Experts of a small language model.
Experts: 224 quick GELU neurons an expert, 4 picks a token, 8 empty slots to pick, a shared expert of 576 neurons.
Training: a variant of Muon for the experts, 435M tokens, 3319 steps.
Below are experts of layer 3 (counted from 0) of a mixture-of-experts language model. Rows are named router (the router's row for the expert), down (a neuron's output weights, with its number) and show model dimensions 256-319. Each number is 500 + 25 x the weight over its row's rms, rounded and kept within 0 to 999. Numbers have three digits each.
After each expert's rows: a language model's description of what the expert responds to. This comes from a sample of Wikipedia text that the model never trained on.

# expert 58
router:501534499471479507517491448502526483512460502456501502483482485519458516494505523534557499491533444468496491504504514497524465533530511537459487497425506530463536489522478473499501504474520509
down0:485537492465516492497458485473453481512494427502537520499511482485458506523530514497539496508515466493507492476466489547510474499501547445481500503523480482480528525514511530458521478504491494
down1:519429508490504548504494466485469504502533552543488508507552546525489460499485514505480527476479478484536466479538480487546501504519492523489458489480496504518504531530505489504499490483500495
down2:493514531496509483526499478453519494516513526509490459492531471516531515512470502492507540509482502493511492528532500541516476479507497549495515458510522539514460516515535539509478491427498496
down3:519491481469477416507524439552518504515477528486468395464498508488518504479503548472476508494469471481517517471495483482498509523490533509485480535536534513500502455516531451537493502514460500
down4:528465502482497488462526519509559518482540514516486457495490494494493477501500491563486474491507516471526523520491471512498506503468508508536455513496491532457490481532511500466531489489479487
down5:490484519500492462491475473449507504558483488542539535501498489481501483471481487493541468524474498474481525465517508486524511487510478501517522510477513478486513491482506513510496518511503482
It responds to: Coordinating and and or, and subject pronouns he, it, they opening clauses before verbs, such as black and white, He was.

# expert 9
router:489463486472503472493531489552504513482486483486515487486473492520497521507512483508493497533447557468503494515525524508556515520486540517485511537517463450485523473544527485428470494493520473
down0:534499516488520481493526558543507479505430503476494491515521488487487502510546507503475497522490449524487476523479481516479535440487454516478497495491485460509451498471515501526492521535509460
down1:501488518496488510514457488542501475496521544503539524508499487536511506528492480477516494503459492525462477499513488467538489507493514466533495435513527496487469470520519491547488512479485476
down2:521475532537486507503482565503482504500459505484447509493445497496505455519546456524527508488527487487514474471497484515506510479515493489470483500470502516467438465514509462504512503507482499
down3:493465503495464531465478516498489506489524525488516519539507491508533486502530482527519449521507526515511462437484477485490517484472503495523495454514495531534532493459472465489579513505464496
down4:544491476544465498497528524485513499488508534479483508478541512507512505469494536487476509486541514548469470469504517517489517458494493478443522503539474523433523474509514480502461460492529434
down5:521486502517522489482458507503502535460509488511540498484495536467514486545498469464512495454468545452511505495539535499497499496538540524511508496448495492486501507518503506483469481488511489
It responds to: Articles and prepositions in Spanish, French, Portuguese and German names and titles, such as de, La, Los, des, von, es.

# expert 3
router:459521529488512495501554498518522487488533539506530503502541504501446498440521468469477526503464496510428482472534530508467444516541516507510486510510509470532525522498438517507477473536463512
down0:478502460508492545523497542504503456547531530460492536475497450518442506497505509510529520521527467459514557459492475508501528458550490489489519460493507532508518476531464517492529519529516528
down1:489520475510528502489514514486505539525501474509483465490498483480490521487533530484539570445501510508527519475516507501513534476518472493482517467493491499526499545519532463484523502488520477
down2:539518533437560456475469470489486506489453458468529531487491502472499516504486536493496499475480495509529463485493588493488528468472507464505526504500523527531524529475493531472457504483485524
down3:500493512476483556492489494502471552500493504473448439482519515506527481487503459489496505489430510480540493509529480475519455492520511553491514492538462451548495482496498471516501483518482501
down4:487519490492478518514486525471521497509519510506512485488478472492506529473494489498412499550487530548477495488511531504517466470513494509460519473530456516516515472505512533510500466527512519
down5:570513473466448517491464465493484530496478501537491517498491488524483474487555466479530503510513482552483515504533495460469488513507456504469511499460478495514526483482478504517490495476513480
It responds to: Words in biographies of officers and politicians, such as promoted, appointed, War, United States, and final year digits like 2 in 1982.

# expert 22
router:516500504445522461535508510501462529475488494463516483504445506499516484495471513497535466439503504515517502488467519494494461499535497521526484521537538493515483489474520501456489517521489471
down0:540474494479492465454501501541460529457501508485468490481518476498542536538524476461512533510482509519461502501491491518540534519520523481485515478512433478501481535521530519467466510495537471
down1:489472500517523522475569522487518497486487541519501493499518480515516454474505507448510518522512499537502481498493497517508497483530492479487453489534521554475488470491503479512481530519486508
down2:486506515549484521505490508435510513498494526483513489505481458462515511542519494533473476555497514458434486499497455493440500566501539455531523532522494467514508534508516494508493462482541530
down3:497537511530525509481494500516471508431511505484510529503478527505456523504532516494511474528493484531509510560531542513476498457457525513512502474515503517489502479535446483505523507521496485
down4:490486475464505489485490519469489527454536441482509484460487497497502534490482515491498506518471479482487498550517524473516487506470478506463496511525499476513454520453497540550511525499483479
down5:491516505527484500460475500481442487466517478503525487510486474532483509521503487519524504476493457506554515465475477531502497468479492517481537505527491474474498496486445500507513465516513522
It responds to: Whole numbers with a trailing space, often in table cells of sports league and statistics tables, such as 33, 50, 16, 000.

# expert 1
router:528532497516473477477456477524502516508522527478494518483544496494501493509494453518501534463502469488503485489499497533536489502506485436507499486449480502497486493521524496502503499471464510
down0:496505446493483522514524523494490479515463502508540473506490490525445489517458498490482459507535500523465529494538505473491504440523504484459517491461526534506500522480507527485498525489519484
down1:490490530522434541469511542529534506462488456546515489533540535482473508462501486435476508511513484482511498464547532516520567535497511483476496539457554472478464488486491540514464495478517489
down2:492474471529455514513517507506538538486501514491496497504494524461473521486502525515458488482521467524496547489492513510498489496511511516484521450512488523508480495507505508476478509464505478
down3:526525531548489489502512530530503468538536508506493522506487474514525499493498503519541479512462504536526483500527504519477543489537511502480467476503470486510533485487513470535520526487507487
down4:493489461494526481520485492490502501496503503492485517518479501530519497527490461520492508552539492490555506507465482494535492503505425485513525511483464493527488486446473510499499510497527488
down5:513537500511511494525549500510512479499552501527474481490509516489525479496520469499489538504508509500535494500504474479489510515523497506510510482510506513450510508566499430488540489479496534
It responds to: Pipe separators and header divider rows in wiki tables, plus section heading markers like ===, mostly between numbers or names in stats tables.

# expert 51
router:511457459509516506449492525499471507519528510539492502470509485521535470524505468479516508501441517478494514504508474471486550495525484488486495453469500557478480487513457509487519483503477488
down0:507485474513495501516482466518510582499506469507481466490532515461483515493474507504491480502500552505511513504523469473528488506472532466491509480550521528494504469555524521493556505535457489
down1:529503523513497508503512456516472466557532452510479478482468513456490499481503491504490535495487519515507477503505504496513501539570532515457491509499538510532503493531504495482440485443481470
down2:513525481492521516465501512482529492490556545516526493495509505492508526524525406469462501481530526474478526513489506531472482477486497501490504522537498515565494470473498468513484474483469468
down3:511473516522531512493529488542563494489549526556480569515498490501534461475503493483530509483517479497520494534450467514460481484460554504478497480484483538516516510511483509496520503541484478
down4:469468508528499507507507485502470480479503511535528478510484461515517501542537474469479489493487532541531524504534473501502531516456502501518482485566519525524515508543510540479521530528538460
down5:523498500475487536511477491504458520527555475522502480478501526479476510530504509482480500516479493501527519527507528504504495522526500511478523450491462475428528480497518467534514500481504541
It responds to: Inner syllables of transliterated non-English names, especially Central Asian and Slavic ones, like bek in Uzbekistan, u in Baku, ab in Chelyabinsk.

# expert 56
router:515515482507505499496461464521524483474446523496478474503519479474512473462529478575483526470498510488493493503521501501539554523533494446534502487463502490505493516462512454503463466460511538
down0:499498489499535509522493526554500473457500489475512516486537475525509454503523496536507530544493526496514466509515518468491473535501504504505463535445515465493480476482491534493491507493477521
down1:506490466497520528456509523504473556512541490490456480523467520502491520478510471514519502498493472489487481511500494453494459484487468469483483484511493477506572520534533482507512508494483527
down2:499494503516531532470546509488522497470511477505534510469532501494465501492493499524515464508495487492536464503502458507493458483540467544491544500518493500482511463544486474484525516515473496
down3:476510486514527543503476491543523515498563530512458500456505494499496483522553494507456550504514486505477537505503483456477484498472513531419528540476480491517518462488514496523507491462498508
down4:524504477490487474514554489432483513478502474514492514518473477457470469519470481463506485540517520484478523489494495491508505476499486445495510468507516573483484509486495488510493525509488538
down5:567503502524484536510476505525530487513474500472515530506524516503462491546509524499533511509498509498486515474507507463510474505466487502547526496511477524459457494487515490503532517473568508
It responds to: Semicolons separating list items and pipe cell separators in tables and infobox lists, e.g. race results, producers, song lists.

# expert 14
router:477487502476506523507522488511519527504478516502496492518475493529460470507492518496526530479526482483520510512511520500513486553487528532485460512498495468484494470521507537495467513525491531
down0:518507479505485446435513483497511494505532490489497548521478525497470512504473526493482483488516455538482462492469503513481509499491513500495480546540529529516524521527497492504516488470488544
down1:520482549541495470488522515514490511494476465492488488499522494519466534475530496507502475489553516487485540501524567512493497509485495509504458475482479508521480445505506469515480513431524482
down2:528522466448493486549525473510493514456516495522499434464526515497497483475514510531489512508552512520533491489515509500479530500487482462509533511491484454508534479543513501478509466498485448
down3:509484489471513510537523505425469504525491497537506463437509499485507490530516500493530528548475508446477495491513488511468496531484454510482456508495495523505514528499529516495505478498541539
down4:528521501475485509492476458512527450513524494466469535494543528500539538492468515441467510486504540517492477452536486452473518516500493538536504462504494445461534481476532523479459495538474476
down5:511494517509491506526507547559511557524517491511497465490482476488523498519506532501503501504508452502486497479468507516569523502470548564488519532494484478497496529488475532469509510517480497
It responds to: Function words after a subject or comma that introduce a description: as, with, is, has, also, including, became, often in "used as".

# expert 32
router:538497497531491481529485498480506511524437486500470498478517508542501555524473484495506490494521489526517500517508518498564481516477488487525538537501505481457512498513478527504445504475490524
down0:494489534512500522497514508486504526479539522517503491513489490480511512486520526495492485489480497508437526516485528517492530493488482466462507468491498534483479513522510538504483544508494525
down1:523517479517512517479471502493506506529432510513532474537518482504483491474521511501507520532480517506511491518485472521524563496502506510484541546513522525521501461483493520492469499466505505
down2:524516475460535479534533496501486543515488514506513481503447503503444485488495483509512527515477534516481548487510486508521501518504516513519485513537489467511515530538511522493517498526480555
down3:482472461525510477508485538540475533515512455500526506501518551488476475533498502476533489496511487489474478450542490518471509479473540535461470513471498524491450496489489478501495498499504459
down4:501503500520469499495481514467489469490540463532486487541501515467502516521452516453485488487544491577530501478496497503499524435488481469507486499487471526535479492550500491486541501547515515
down5:490473516556494468491499558520521487471519488505480511475504507490517495498504507491492490521460525479456496460485473485520488533528552457472486520498475518457518488486492455504542521503470447
It responds to: En dashes, hyphens and slashes joining numbers or names in tables, as in 1945–1975, 2024–25, Tahoe/GMC Yukon, plus decimal points.

# expert 38
router:469523518463558466510500503481524511510482536530548515533535484522512480491490518530479528473491507475525501508503487502492469521487523504513524543536494521508534507493481534532468513504476456
down0:506547483480460531498516492509452512536509467539542494533540460506487531514541454468519521486476509504497485466473473468499478461479485526474519515511543518489487492497470501497499492480527502
down1:509535466473468510539506491492432518486510502500528517510502487503485467496494524473570506516499494439486512507501492500486480482503452478508483509513505482463549473504487483550560499451479486
down2:514514458466485493509499509569512520487467519488493510490487497538498541476481519516489527511496474464510522505488493498492483494504496505504524517545472490519447486496496509463526487502455482
down3:516500499497440525485466477502543493481561458488513468512504528483487497529497495517505485512516487552492488512486548508495512506433526523532540485463514483540455509510520498478504472475524468
down4:530550482547510474508547458462444493477469516476486507501468493514529485528512445496502504534479499574539507496490533471499493495499547527530525506505523563514494515475476490491500456490547477
down5:514561514549503479502491522500476487438505510479524510469501494529485486521472466493500471521491518501515479511516520490527489512493522513504486495488490519466536497484456469480464466507489525
It responds to: The and the, possessives like his, their, and nationality or common adjectives (American, British, new) starting noun phrases.

# expert 35
router:522470467482514488493488493512488506520497471463490485467502527493507529514541496492483496502481473528496507514531500490503524515481539481522522485480504500538516500517524517466503483465576507
down0:523508534531502463480510492508502557548491500497523467512544488546514476501548485487468513489531537470505513502494523504468484508478534510538527503492506491550494506476503493473489540522466476
down1:487471531558506503514483504497517529467492492536486520477499458516475526495491472506469490529512471507467529507511514516480463485537503488509521497472510456486498518526534497485500508519536529
down2:542498497536498472519467497505479504503528474472517468552463461503446504502442495531514506461513506504482500446539494514484474516517471480491507513517467478486498493543514489499456518501517470
down3:518539438513529511528510517488529500487488489523493514433491495465491515519520427523510489486516486470504500474483551436487459487450479499516521507543486504476548542515482501503482472489481527
down4:466524491539483460515491542525482500443492552489531520536505486443495512519541511537488476468521513472524478485506485446468533449492490517501527488467488500516489517484495545524494471498520491
down5:529499503500515463476506478555520496492532522521517487547526521490472493467527480509526533547473526577492538422520492500533535547498499544496488512522468495480443471501519486516525513508490502
It responds to: First syllable pieces of longer words and names, such as con in consecration, ren in renew, Gu, Par, Mar.

# expert 53
router:513514500418470495535504478522525487509470467497536474562472499493500419517466544493543494463528535482529496486481503493456490488515544486487478486474492473489543504514486477483458481527527483
down0:469483538510526487500518493524543493470484479535478577506509532510477525489547487501489486528514475483507524518528494526517460515508472481488524489497514481500509520499513486453500493482513518
down1:477489478504503484519487510504504502525516511509480499495518565482476494507472496501540536490472476501496512489499529496544530556485465504490467476480513492466491511470471510523516476477517500
down2:501519444527513469511520499484469483527504512470485452482486529495513501505534528488496505482494488476494450477506456516482456513473487484491518472493513502540500507482502537485492551495478514
down3:509484498534542485527529509501461509527461520500493490495521500507503508454489519532476548537497530533488503482501495490475506482484541510474484494557488518504508497503488494519441488549469504
down4:491519468505509510525434525515521538464464497489496517537501477498462491494491495530528473502516509476435527531510522479497514535492504504489502500484521485501500517493538522510469489500467493
down5:519464516520469512525543501500474468477483502515530477511486503499485486499538468522491468496531484489517497525478507526510469525491483478506489491499460462544529518504513508536514524510516503
It responds to: Auxiliaries and hedging words in argumentative sentences, such as not, been, be, but, rather, so, while.

# expert 30
router:489520557442544438514557512535516484502533487456551499509515464544529502495468571508493497489522479470501466496492513493490464539507518510515482517498469467556535492522540526490489519513511508
down0:490486476532445483513464518556531436547426462492458530519573490457471539515494520481487471486529496453505522495474498484528543490504549526535470521521482515482454552516522493506497515480473472
down1:459473509523525519515487491522495505481479503524451456481484440499493521511541504478547487509504540517482503511480489492508503500488482462513505478466525491510532485501534538491542499469489492
down2:490505513535454501486468503471516494533486489505502514471543538587513505500486459529541492521513511458509479467469494514517530487485522496529501552500514524507481499476485498511534512435502514
down3:472461459521492492484481518515508468492523507465497500503505547506506476482500437495475442513527475486503497498530551573474538501480474542473492485494466500501475444485467531492512541488500491
down4:474488505517495529532505510504502512470511502521469483552478415508522505530515505498433494505492509504514538507508473444479489513530494516461504492549489528490525540516499488502482525500492520
down5:525513519474524543484526512497517482497518521500494521545565478514512523477499511503491537501513523530500501493482477519512524476487459497532550460442476465473445456545481457457548491497486462
It responds to: Indefinite articles and counting words before a noun phrase, such as a record, an, two, first, same, several.